From a checkpoint of a small mixture-of-experts model trained on Wikipedia: width 256, 128 SwiGLU neurons an expert.
Below are experts of layer 2 (counted from 0) of a mixture-of-experts language model. Rows are named router (the router's row for the expert), gate (a neuron's input weights, with its number), up (a neuron's input weights, with its number), down (a neuron's output weights, with its number) and show model dimensions 0-255. Each number is 128 + 32 x the weight over its row's rms, rounded and kept within 0 to 255. Numbers have three digits each.
Before each expert's rows: a language model's description of what the expert responds to. This comes from a sample of Wikipedia text that the model never trained on.

# expert 18
It responds to: Infinitive to, prepositions. Infinitive to after verbs (voted to create, selected to compete), other prepositions after participles, and word-initial s pieces like s-eparate.
router:056134149107192121056136126139181152091181086144189161127139150102146106158149090150131156169109115125108127149149067135086115175150161186161143111117155103153118119171168114097131129135144162118126166112193135125173091134124120127161166126121133075127103140058130139191124128109142114122130153076152179144119098177178181074109160149172134204098106197114086183133132052110201110093138165112185103157111191148112112141141120121121173147098169122130125128137086115187169134101144146149117147092095162146120148198121119133098099113135132129092148132112037063110136161158137161145108100086081079118160130074118108122165168145121146115159128104063135132076075174137119127157154144115160156189126169154143147198106106113201127140152154090110138094182155162156113142190139107
gate4:116157094160138144081080101106126139138147145086126205079132118161168076141167153086141154079118106165133125073105139135058139165126151120137157127093112132168123097072108126129078127107171057118143092125109154103186109127125144055111144075170111207096139098156101139196106118140105149104111121194155066179134088160159123157134045120108073095136120116154108123098143142167120142148088158110165160098070168076176162142132119108106144170120183127161168063109139150137166095095184148125178128209069169166117122163146130083143110147120159105099111218102117120108151151109104065138139068134106097135169104168093112137141106126110189155140158111170154136114147114097113153127043076123175115158138111108071141095158106147167128118129121152105120144162144160161101125149075129
up4:144129165135145116211146094076119100199137137164139123120102123136170119088114082092166060161117090145105187109128123083143125200088146105139045139085173138098144134105149116131082127167138119116174126071133093080122126150150132166110106163164188121121122086161127121071146163125171087093126155187130155064070078073123143137144123097114089121120154117097159108070096089103120118071136096131111111136148117104139155111159053107159093174118122118150126106172132050081158117108124157156103109145089132079176194081068124084107130108119084140196144130192144159135137190130107123111132151166182143163150113134148154102126127158177118088142111148105064104157132144157101168110199085172181149170145145137109106168102101131117159113161106130166132164124115132117169161047102164
down4:098113109094099066084142113152100156195128142119133135147153155124133122146104136076072176092128163137155092092177157135133164108161126062116181150127133114104114163131088137166071086147158087150122127127168081128113087142111154127160153144136088114135151144089114139210125145150093165144113107175235099161120130119139068209145120110123155107174135111085169194143087127165091155137108159074124133115142121107129172172119072157146185141116122109181184106159141090130124073113126080099114126120194143057122108118188177111126119135142068127071140153108164082076139155117132112144143095119130081093160093085183160135116088119143139180079171095137138188117156171090172101129069103157144108114108132158083106139168203123109134095153138147158128176107179170153145125127067105
gate5:097152096154142118075108191138142102153151169160153132133049088157078104116126103163074117133140161115144153081124169140099113193139097130130180152103087147160145138108166072117153085181128086125127162132120083129055024189146117138170171128072142138170098069113125068150129106080120132151148180145139105158187138139109132074077173148109181109169135155028105142127120179105105136161154081147185117194110156101090164144125119155099085146180129090182128134147105154153126160108160120096091136125192126128122126130155156162084106077099094116132099168078116083124158112089134136080135139098115066075124119166140112105105132144119147093150090094178091161092137143095152137181102099115113116145109096194124135128165138119145163158132144163136083107120101096148168140091202126
up5:149144168146142073177171172140183198157095110157144096042135089121167089112130183169152141161147143178165119136122132114149113105078096110076104150131121080122141180121136152134096140088156130136076108094071095116153120095161139087089126156150118189067089154136080146080098143101130095103133129102144164127144092165134102085089122094130095134175126125109144108171115152176104138151186111111152146113075185146055088123079200139092139095122146166119089116177077052119090190174152156081171168127109202151175113096158132119117166127115157135133104141075108143172210121134096122139147121116078111090139133155093124093089075122092205125138154128114140096118155117173128133113111118155125132152122031166154112112153100104126073072068113142135125167127118129116145093155124122
down5:113122111156117114147128077161133173068152112147152121132150160146179092153158153083145141104156098152127139151088093185140135090069108118157070142129170172110168125128120142165127146164086148154123156134145096142109130052079135107146181107090154086148158137137119166158172135135111191121123105136137091117070119119177192090166151110121110149153148118156118064138138099121133161110137139138110134132251103143082112152160103149159216092149145158150183156141105154148102152048161163129149191182084164143171060133085149117141125134103089120148176110124137149152094126097147110160143160116127159151157119157078135139088103089226195177144118178062101094138119065144134140076127135134128141131094113133148160199072084098135186172155173130129122123166142148088127096100091150
gate6:090133063135131095097147143160140067104131104083142134130163090074083130138140135159153155131141111182102124157101097090125130197099165185137106161113103097105108067132132128132098147141096047116106174148166096107138116107118178152129107073108176115125132168117153085153102121120077135131119176149108072136196112056160173138175113118167109117109131106083141116158158174147144155138098176119120137091152088073174117183094158144115122149123162150107191227118114158188124123193146094152136124126114111095122151092074168161078082077125062199135161070155159111136053106175091156149137135078123127146099197143150103125164148118127115206130132109119112129114099118091169116148143147135114108133122167148139092107113052083078120149092086099084116099186120087114153121124091106
up6:130104157157101139117165086152126145109175148186117156198102176142151163089166103185115075151072160150116032093126056165157143076093111081146120151108198132160121104127118134132138205085128140106103121142085144151107117179131172074130132120113108119084139126128103131157128090149091160135099124154140145091070157044086190119128110139117100130170095171160155143079137135111100153095102141153132123103166170151119128150154125148091123122094091130108124143131140135105113096066140152138064082037141123153139123089207096182080143121154049143123170123092167099176108193128089064134089113070126126118111112156131116103115111135135105107164117104115075108159127149180099090109144152166164106177129158133145141113082172139072146103134162081098096162085172101085097106145083117
down6:130203166140086122151095143105093127175136133045097104089129071061104089130111142109095243160129092113046135118158123111150162129166156110153149141158078151150161173120131128135070112140127097157142108150142139105156154144048096191126110108145151147102136151139167089179090118139148109145107159144133089138161136111149103128143148089135120141141138071061180115150168137129138095156126177100130125147101111091144114080122117110170078120132186073155150102173120133163140126191129109167133135136187121045108076152169105137150106122103158142142109125160185128106052088082111134124134184118195145158113090068169137163062168035123137160107144130131113123145162118110133100168137130152135138121099192140164105140183148107088086144092121103184125093157164077105102131134133088
gate7:183200168061093137096171090091185073152109132077093130147160182091146129155122134178101142138109141138127086198152147159118169142167086124159104098173128151147094084099155160165135129146106106146118087144128088135117105112120068069167129136132078172157137122118135120164113144149102154164172114083068124103080103122120114077116098138214136130079142120125134116128136069183144155086133140154098148132171095150112085151097105145090084095106171106154122156193104118186161066171105046116066097106141101123181154089122151182098145136110127081121148113105089103109114079186137087158185150140176206175108146156139117194109159110140122134130084135158124101118101117124098130124099123082192116142064126083105125109111137133095114059108117100127107122130109103126071172127078111
up7:120124079092081131148120147129160179161093052109128124110116143152148092135118090125142099141105104124125148092171151189069116032152152074144104089167114086084139128184016096145075176124153156095141095078074150155055110142131125139143142047133125124150124110148091120147134140108125158148106152135075133112168124109130174149115100103135153090114157119149147128152144123109074145161128059118168136077088107107140135133122141156185141125143127100146135108105122146077158106135041131171174112108128144156064103146155096053118127099137046166125109091167146104146122157135112163110076040145073108080173113133102130080105115167124141108120104100149101131081143102170150188143113161136088119101164192154107161158180121155167103149110092187151155177085144141129118088144149156
down7:117194165106142190118149092098225067120134147147124153135118117172078150142122101139166089136141090076110112158109089179104088124134126127159157086121111118128111070150127117099130168111120115090094187168137138173079168116159175127139100110126123125122156118214114135124122187120102103115140117070128122183046100089109188148118147153104150126118135179193152130179131105175103160065129155157126096114159113071167121196114121196162088100093151122121112079098116155148144103143119086157153117149138130193136125150071162131166141159092079133147086101147174089146097155143072162156100084124130080112141125136115104145151116146118117113128089138050081137139110177200160151112151120098104099174152107141133101108135170194101130061082144155085060111101148092163093107077154124
gate8:139117155134139073109105107149082174064142139166178113110103105148129074143098135132061159130141120157108139104096115130155118164124125154085143164134145188120143134138112060139197098219146120123145130157090123170116095102084083134193132121130143128120121187105168129141113159093126180098125148146160109097210145191093136227144106147191111160158113148122098119157125066154112143096052175107173155134156155095162107148142111161141107165138101208119126156129107115115127132042018137189113165147102110146143111104196099113160186121165090106085131148092068122091086127148122143113103149150061137116138150164090140155123134140122099121134067141107106159106132166136161166118124106114111064109128139163157140144078087130162118182169114070182117134145156095110140122116111099
up8:103123174092122125108103168115135124174168136058097077096062101108100178187169159164162150129136175121131145117106100169159158073157133098090130167087172124093065131124160091108082146195138097149170179148104126109128095166119132100109097063145121119134102126121187112127090124149095120128050090107152159112085168138140080117093151156140102124145141146094144134120127106119142130179099135146104101116088120130120158162129144063116152120126143108142137110112178132180155191152119106134083134086149137103093136180162134171077195140167100109058108151150123142138189105070129146143097170138126129190190133205150121087101094156136088103094061172132158096110136177118118125081101137108182118128151149084046118172158091143136184060099131067070146123162137132116104157121194104
down8:135101080172054143126126036126105131153147137144119146122137139107122167110081106110083152190188042092133134142110173155132169162113113121146142116083195123115136090099145124126146144092096145172129144084157157156119131165138154088131124151111102195115100144137062122081131095159148109148155077131123120102105112143122117081119134090138126153023105151147118132119185139134150087122184157112135132175159118160105175133147143136136159146048141168103116127146000117126082190081173158168140090127152152114157161132125093122165139121144170121148153111179119111127130072139117150141084051151142095109156142116107139195142150066175098148165177105094119113092119106180112154204149121149130146152119119136119140201138151123153125109123112137133090119103124154088130090163055049

# expert 39
It responds to: l and ab pieces. Letter l and ab pieces inside words or names, such as Gian-l-uca, vulner-ab-ilities, prob-ab-ly, plus word starts fl, bl, rel.
router:114153104111082149131143151134133149166101077168087094144139186088149162088104127135188154171149104137148146076084123109101101177106112153116123147127141146135057123110155148137144135149170124146116152169146114129052129092114154140147058146136106188125115113119164131059072087121084137131166119097195109129144096112131136130142116095133085097115129079093139131107138122157130090105135105168078143111122109061091177157105082130124089128087107140079067094163138079112176117115161165139062205124128114088120098174196071153104134136099147158166072143155148159141086154181168185122096100163125134114169100107054129186073113118136140135146109129168124088182155171093105076179172126164152139139109112049169112095135134137128135098103128110161108091135152147204215179172107151
gate0:131152095069071094171159102147090141114134170147145152124093119121121089125111133110067123149141143124086138132126128105142127152143120122085108085187190115118124113163166088110169168034114089147082105080134106154164058149139068092157121166062143129112170103141065134135104047172087155140123156142080122072127117134143138087136116132057078088136103126079132136120103150130105073139103114141131150103141134067103122128150128159116138143115155144107147107201145108144097115143147135122151125136106173132091085142063147104119149124135177099143135172100103083061178168099122102103165131144115134170150118100112139162135177149124134148186156101092154161159134165110096108113211184141149148156109131109134064119170154017130172108054102123088120106178108112146130074172206077
up0:109143135210139167102084154135121195052176119121144139133140163170113126119197150132151127133079087172090083115159153118060148145148179129148105118179136131060124146113140106116157103078088120088142146133122114097125150075196162110148159156122108136165122123184106154085124136142099122068080156122123122081169167124157167119051133162163116195200202136103127134159175118128104088055175108140133171179137137077133172145139164086165133148148104194173118116117063085119128140144155193128175140141116160131174078128184108082147092066135134145128139117113149137150150058111159133139104041129074152156088141167114106149145092156115151145149107107194110147098136126153153130131156120118096150139098106154128116185194132122136147130123197145172107124123165118133150077142148121
down0:117051084187018106089174092088094175139103097123093175141151110133135170155132165175163156131082154136105103095116140120091124161090086190120101162093082085135123177096131133091109133152134108110059122097181184137191108130201149136105086115110115138099158148120109166148132104085094108123124102110186129140047153124121153109158156066088142146197126109174210130158182115072092132155097168182135151141122151127095133136130126147142104139079162125098187108133087137088140155145131206089165123126193099139114142123139153127099096120130165143068124112090149107130113090072142090085116097124089109118142165143158189129144192137119102119119122127081141164132071099148154118126161104154152141095124103141185143112131143064145179156076112136162099166162152116117178158147125140
gate1:097173101159089140100040198072126156126139107153112138129138165098114111111117087117114095115122069162211109172125114151148135129176082086101145134071093083092164108102126167143121180053064100184128087160098171146110153155088166149105169147161121118088133113124105084102145125112117136150081156121096111066096111111142126114183124127121105137181101108081150112184170126121151173120152117154093195056149145136107200089135142153138108166113114152135117113149113102161123123112136120076131074140100098190184128095175120107097153126137090099122142185115174205162149094124126120039107102156143122104132147204137123114120138116162067109128170125101139113079144100163143124120119089125148155160134152089131152160129102143089129108090135142197181098164173143142172075100081190
up1:137153127155098087108100173142160112178167103108087171162089116056190165116092142166177109127130119135117114160147114142144092133157104127132167162086124154149162132149127164090129080077106122071130141145144128191128080155128091175101120160130148095113110109086137091149108142128151136072107094078152151142115133097135113115151180097097139119156140154102085117124124105046086095125141120123063190165117105136180083098162173198062083117147113177120140124117140123098111101123092159185100145152138091139174097101242105140163112132127108219116123113142173180176111107112171124089077134136150107154180146114118123132066168135136145127151158071085140146122080064129155108127115153087150163181129148146116121159153147128120159157171086068158094121165159230122122088081129171
down1:155154123116090144091106127145158061188076133119150115090140098126120146133071115106141195132205128161128104184108076116170166167158137165141073082136164143147133172156118103171125118140069099107127151105184083150065166054162112114074108119118148120116083170074141122124124145128153097105138115117114049105171176129121123106131171151149123083118104114168165156172111085101061081136076111134126133144109166137030168133119124150113130151160083101100130173096168103160111075180126115076052205116153059090106137078110154117170084151124111116178158149133111131108164118119055098190089123131110133132184177105177117153113113155105078156084156153079174114099146163121141157118113144145115135121124155080109084110139163088148126127109116147121089159144122129113154129135186165
gate2:107163141109107127165194110151120094136112102118126100143172121131146101174204082134062140088117085074113136142092114118138069082100123091112141098136132130173153153098086120127103136101102075122165141178129096097096107129088203090127072120155062128074085114116137127139093105120120139168140159139119110103130185150078108098121159060121064160160113118153078139129118151104158116159154109153103117185178205133172094106117086102132120167112085130158182158086167092149137063181171190179143111133129191100136116140125125164126098114109096196142041173183084136137115104104121161136155145140121093116140069126160156128112155105210097108092159187136118090155068082087125156115135111130106115116079097155164148132147134164179106151203132158166134131147113119158189143145108141
up2:112142148109123166165113139135142112123132114098112112099134179090120152197124090128133190148142092122203140133092114101131136082160130073101117153133165122090093160120151127189141172171144132122110127194178130123137166086153175186152097120121067071116115119181163089138165099131087080108109116160197119154160149124102100136177144159157104130124143084140190075095160130132083154205162089125116143165108153100164091081159138112120075147064118108117151169137077128194064102123137163136111107177080160191174097120127148113134100100156135138166055112175160190098138088108074052131087063128133089124139109155038105105113113132149083148135120091130087147175115153108142174158148091120126139137143089132130100062130118112143159123092166161143128087152133070156154124077169115
down2:132179111191182161213111145161103121146122112152118074104117105115165115148077081134118162115081091174159151099132153136113101158172078138172104097128131100077149075163158074079103152107099114114102169154137132152155184085103167106132097128135082133142140103147172164082112120194104138112136104174104112135155092127049144173117121087127154167129082156150104108147091080141148178135089123103143115146077164121129128132173063116130126144147060151122096138117159121125163153111166110092114178141148134109107069111148115094151039142111154129110158054163082090150123105120108155132101135139107120100149100158110122162082110163194073059156124135125131181212170215120142174158171119123146103097164150136118134116128152142129092143147123154095045172114133071121203132164102129
gate3:111143115049123124171132099174153148111145170123080150177107122134130116104138157161131215163107155072143096135130111097114162154168070140157176102133152181138114133114091172152151116138119117119123150127132085135151160117169087123142123109109118093102159195145111124094128103141143146114108134103059153145096158134100104255144146191130098127107128145083128227081132157087071153087109059138187092133122128200133117106113175127077170104116100182106105180150110070114091090133170132193103100131133157133099200161160104066059117117150121103118087124119175147115082132111137156201122132165076089140126124085072084142099192130138131145163102105104108086129140128087111134158131060148146120137120095069115121135145122157130148155116062137145102106142115119106091127133097181
up3:119161083128142168112111118135164138186111091132121118098113093171134124137093124166093130124135144181133144140061110105120081140150089135145127144125105161145144129118096166121086119158132151112114064132143030145147100069167138129142119126064109142092140154071159097086167188090146158215141156078169115099066139174125132105104165119115140103075141150103102109132101134145145094192193082154171098156136088155112130173111099127095121123128093121128147143116159165137095117171200099202080118062071126196134124164133114199078082155181070181116161132159169154142065159110161128098111127133154106107167105080136082071169123151194144066079133120084137131105112144137100130090140115106104114124088150133148076116119143130149200134126061095128127137117149072152123119116149194
down3:180171146133153081129146144074100122018145128129109106119104095134162115176143120151156104078084168122171108125118109125138147080144142133101079094129113086120115169111129155103126134073130176156088126128116153146149140118141150149100150112153114110057119134142104059160166093185105101158088207144114117111128165144096134100146149132088138133167087175125094179099106101136110146160147142093137117158097082101109126115158097136127201131131047185127084222046150155168077153137067070135090112085220117054102137144146122127120177116139185194121149183116095120122146127095193110093174125112112134159123131125141096087168109107120163152143166121123102122133120111157107162110140102070097074125140127175103117136114087088109101132091201164139153142116206115151153100151113125
gate4:112094089127076037148140165117155128155188162146097174113154108129119142112142154108122164148087064076169108097146131121103127153173125151149142180115091109174176127079129160140148131118155125140063128116139141121150079145107117088135099180096176137114194076108126136094107133190046108153137119092172110149161082174123111151100147139096118106106126125175169131108111145092114151141139151150132166149148092099122149106142167127133058149134091162085142117163103121145123156104114118181041140160097110090147101118058144155201101110151147179119069118087239144159165141122110206144042096141142102134180127143132159135182126108143105147111097184104125089167115125074153165160104074104156141071135117165118151145135125121112100156076172137152087159190165153122165142102155098
up4:173122137142148137164069072129169125138127104130131121151131154085092116092110110055120137088156162148106064118100216167147145175080165165148047168150126148143207162135103113089117093095141156083156144100061099150137109105126099115141142145128142175154136164143194123143065177125097086118071080062156080113119045157106117156084145143082053112096120144129074099176147100134161121144107080197165123154098153137169138095119172109163161173122116138170114146138116097147135103206112108169105132143125165084111161161163088103166117151111065149095114129104186155091068064108132113090132128149106168162168128131115146114136153129119059103137141147097165099074100197177057164097110153111121111114127118105110140084141148115133153097144113093143117156106148103154140142117128111
down4:180140093154086178174087136088215117100162135166143130131127109140124124109180105111133120126179142095085090133152141133099088066092162136145133105130154089119126154139142134091142107113148090163166162157089112104142078141186115151115229079083126065107142140141124081158104120072212129105109139116173096140160131152171154033138126203031148116131157177112043119140081166164154097091093152177104144126111114174132150132130115104129157144150135102113135103091138120067174120141170130139117181133178160107123193148106123135165116194137130107112109112131140138132116165129172120203122136174156171098150149070159136141103143138101159110138225145130107114172109106156143076131166169125149137172163146125082077163152149148150108151092124159135112141123112147128131174152180113

# expert 42
It responds to: R consonant clusters. Word-internal r after consonants and word-initial clusters pr, gr, tr, Br, Al, as in Sard-r-ud, gr-anted, pr-ess.
router:151173156154097120135122096090057229097125132138158109118121149120084125121141112107135155116092135140099064089141112155109183178082091140114065095077108095110181148075142191090098093104129067120153098089122123130131115128132128104111141134160124182114150146138171117121104119140145114090146122113119070107101131089130129160132110092119147091137111134161125082149115102164098136087099146124147138141165096060067136092140084079120096116099151121171137116112075197138100082073150130118156125107194180090116194114089071109088043083077097135149155124141141068100093080087114162165121099113145124155183099129144103136078108126159168107156056136125194120136079093100084209159089161138146098097105142163156101127130158110120087157071116129083180108121136092140122150198115172
gate1:101154122160173136132112095147165104139127136120115156095112108169105181095113116122115194087137138174037175127152117081131153094081159146112081166125099116096133195105174100180143112173136160128176141158130140084137136100088121140123151173138154178116154141125043144142168103134124143109057131143098105180091159098082107076093161117137113139131194081101122082115116149146142115086097165159107075088142157096163137123142026103176159130065088118145105134094120101139131157110107074126165087125159117199139117162127100085124186166074144129211169108132167164133077072109140140111102127105105177114142188151169094135112101148092126111108156143098114141107130136079148077159152149103081173112146139202139142131142160142138163161082131122134168135126178112177049153098093141
up1:114100118172163151118141145099123131158165153142182142110110103122103166097162092158085106114154104121125138120176074119107083158138175122163130138075128150165115113113141110135153110151126056164138129164139096158129113126110093112147109141041109096159149102093120096126135176084026127141136137121116084185100097130124113145086174136178160187145146172075180139150185102110162126114097144139066133153163127159095171118143092130107161142113079142075156117137080186121145132152150121125142093106151117106074159147085095189160110137113137118073132085180133217081105077082151114085135137076096135124134117067159140117164097141114157127092140150103088140133135202163085183128149106087118166205063143138151129206132152199132110200151136133115181194150106167142165121105115163
down1:101087139121154078133082118124128101131135184070139135114171112124125075171179152143078116143073146115101121154114057146164120141105098138180198128163123092134106087080125134137107108098125085180102131197066113136148084164106158105131097173164157140076162157148109139140122137040131147122098143085153118101111164130184069131122091156119130074134087137187187142109165151157162126176092085136096162078133114131113127118116107089131078060162154124146136098119122095135156188105154132193112205180080085078183126156202105101117159177089151054128147118146109146129157140144115129160113102121089147089161134127127101155160092099122178119091158151114132113144125093099124160105123119124102137159140135081093139132104137102125113116090177161206123100099126212045137110110068119
gate2:098095196066110162193168148141096180078085087079136171118147128097118070101143134124116139093147127110139119071168075083142206154106108143165159130150128137098071170131089138090094165183123112126157174128132091133104093132051107089087170071122157136138159084144168123160150125127188108083166108126112144074084086142104089186092105083100122166058113098154118137160169144105135092183156200120062174134124157135157154132170139152104121103176145119139167119088136166164146100127147159126169085144110099156152128126155119110139139072169101097138155084170154162162151158078140072112088127104155072160114123114155103123091159130127129054157160145111160111157153187164110168135088118105173137119110119130146071134151163085112145094120111134167133116163172115139097171072081100
up2:116102149099107075152100144130174175142141146097152098126100104125147092132101075211141127131153146146129107129175149167114119161203112150085123175155193122072135128159079221192119129143099105170110074105161124143106119125134158127051152117170125094105084163149122118107140133091148168159122104124132103128104108147142107145108104195109110177124199107118146094173140108138164080165123162092101152134106125155136155196123126100151131131074166078112114134143135114072148157163107121106134086105169116090140075079120165187081101143092151133112137099167152085137171110082115135116154219155129142111113091061120146195175102152086077109130140146108162139076092167069128059107126150107126116139104142170133088177132129088108132176172153150122091179120164058123073190146092139
down2:139103080063154099099117101096170179167105139070104082092129109107194144097079092129119137119109120052097182127072144182102079084154072113176127155134095145123151115091087120112146116119065167204098114131170155086188148109140116161122176118120107101122095135102116183151142116156158105157083135118114123145148138128137081113178091120097158088180139063111135136100089142101151103128139117088119101129159112231183167085123184157158094101156183099110106141189131127163127089101147153158106182056149149065157133114091182141080123143118146110084114141115148153065112146129161109092162128099113125113083134108165092149186144176157176101093134091156130113158139093083129084133118114105133142134131171114112121111128074104108139173170181103149091147129194108094143154156131067
gate3:048129140152077139124139067119059095145158101114081134132152160120079151100151122108127124122143119124084168140125144105156134152108098118154094168110178130134192168051141167158138078112121131131134142115143111115153101061162121140153141166114119089080139158144116126126100107103177127144169137110128097130146138134119103196149101117087150138088120129099177143103163130125100150150104151099136122106111159109172096027158106090131130126152064133098164129121146176110102130165121166093123054120145155101105097097130122171211103055183172170162122176136113111072190149061075092142121057147122138120161083138154083120110178165140094055102158126073095146149128212153112135113110122119183183070130087103127139119218165140088120124171103071130138140154145116172094099138131125
up3:135138146112132092172159098175119155150187146134177137085129084100164131109093146122149153086145115201073094103120170126074141153085168132102200086096122102160120135045118118108143119086127155157102145173134160151180115105162131141131129131187107145167122110171161016100180147121110117123162099172153113146134104111142110090138149188105093189112116140084101096219137120098150124113076200134130159133103101155136116159110173107151119082164110094142126109138089111183133086087145146152123176124174102162108070133155183166079121126046130117175112111146098126083079156142131145144139199115139149137073160098095146048114117135127119118136131107117096118133149145139174146155137136088087098090125080089063102152148123139150085116139168190129146095170062153121178128084146158
down3:109114148120120111124110131173080093134144133058123109157114157090153135052123144103129141098118099135106143120092178101127092154147056151148128090093144167121144135127137151189106095165134145113144067097157133117151097138142078140114138115147133126119164086139170115146106177133125180179143141134060124120133146093134142132182086142119165156129106152026155128103087149132149101157151134170150137145117132151087163176097129172122125098116123150098133170150169121177036099141132138185163166101084148194044109141058121176153118126135165168164137033121092141165144100123138156091172139143145116114112180180123128167172146167075023126105106167113116186080099118157082083176145175092167109077159131082172138131125136124080083094146130094112101084136117169139158086145080116
gate4:185193126081124174134179135125152105102160138130137089071159158136135152136140179145122139141138128170095137146185039113135138073118115153154170110130164148163039110176072051129097117149086084111145114195144104114160129161120173101145091066099054133107122018114114178098134180197155167076077122175104107139114146132125157143133057120167128100110103099146112162122162114089135150076088118162121096115101068162170139123070123152125108104179127136144140124089128105125113059148133131177191156112137133099128120136101123167141097103098144090135126124094116138068141117165134063139131132135096128140164171114104164117149171104108098163162166128146126131138088123158167110074145088105140167186112160095162144170134130204146119157138105135085082127119147114165155064147132145
up4:095058113129067137127131111116168095160129111131210141127173106039145085127139136165128159173142064135130139148097127129122110099124124173049121103107108127138104152145131174113160122169185079152142117167162162104132192053126116088160122112161142137100085155111148121175097114167090110146124112141158110093095107094133084175098127133103128070094142100195159105135107203099113146079134143100172177117117150125097179173186147032126125164087159113122101123128085101142125142114073171138118105162102204068169160153168100176132176138105106152158207088153170116145181147156127114183155117135122068089115119116125138105138144185140096089157150168101137125105132138151170138063120113144130075131138170060159136098109116156187134140110120172157163146118120087154092141109148135
down4:107113178097139065151098103110163110152128123128118098187137123098104092144092104143115083143038072162169117160147141108146114140103129145170132075127137120112120120113167122141126148134147122116083130127116148129116118085115056158093138131140167156155150094096121162108151094077120131130144150110150135088160146116168100139106142143085056064149142080114167122088164125148136114140110067107155119078163151114197170113140144103133097109118129153063155164113125133102104191105051133118098163129089141065142105137166134091131123128195118125157128134144124145134091188165163150108185141111133133078171166116123167129073161156097166119180145146137109035171154112120153102086164126133175096190161120082121212149084093139124125095110125135207126175145137148163085165089190254
gate5:147110086188118105160101135112142140158100086150215131104135136102115139111141110147127151135108167127090146117132150061124089104160128099102155115151177147131129111108153173176113117153172129145111134142111136178174086109182114077223121189125166125062133106156099131109105051065084162125151160107127084181138153127111115125115100166134122148182174157109161119125135156102136118153130121093177109072102121159149138120132121130156080150125165165151168141104147139077137069220128100066077154172129155109114078108203126101094108106151111134071140167105120108162121086085122126140112159154152108078099089166127115145139078104120158136159149120166158145133153082151164060164129179114127115123141013145202080157131144124124133149142159164079136160174069101080088121183092125
up5:147180143149099102112155153095125115120095099133164186097123163085122095137123102099113143066092148124103095146138107148117120190078157132147098109122150078158145141093149118125100103107129129197115118080137116173153033139180166114114125169130097158169176069160137129067092179067088172128108148129161108142160130149136197132096096152103058107108141142074157155128113200134111130128174102107123088117119059139122170113145196156135147127117133133130170129107103160049142150137126144077129101065100162233067167135195132187120130118153100166169172136173142117132130111127048156105107172130111090110108102150139193100065184135114111101111133127128097112164115181155151106107108085123134122147113139161123109185092128051144088112108123180106160119139127169130097124123082097
down5:109123154135169077137115099125123114115097065090140129121139087126158119125135168151122104142116096152149096111138187120070135148131155171188180180102148092131154129061087121134136148172176130084140135056076072138075064105177122184132111210127115103165172124124124121104089147171182128129165159110100095099183142132133089088129121155159122153139095140080114073108115136122170176107139150090097113101169127124170109148154157156179105136101109147134095073118088100124094177176118134190094130096148142188128141154101130133115148088138132118118132128149097172131109085160149129174076096143123111094177143155117188083089161151136172164080124222187152124159109100084115138203107162131138212132148210166131180155088126145110119109140106106142154109127144099079079128070119076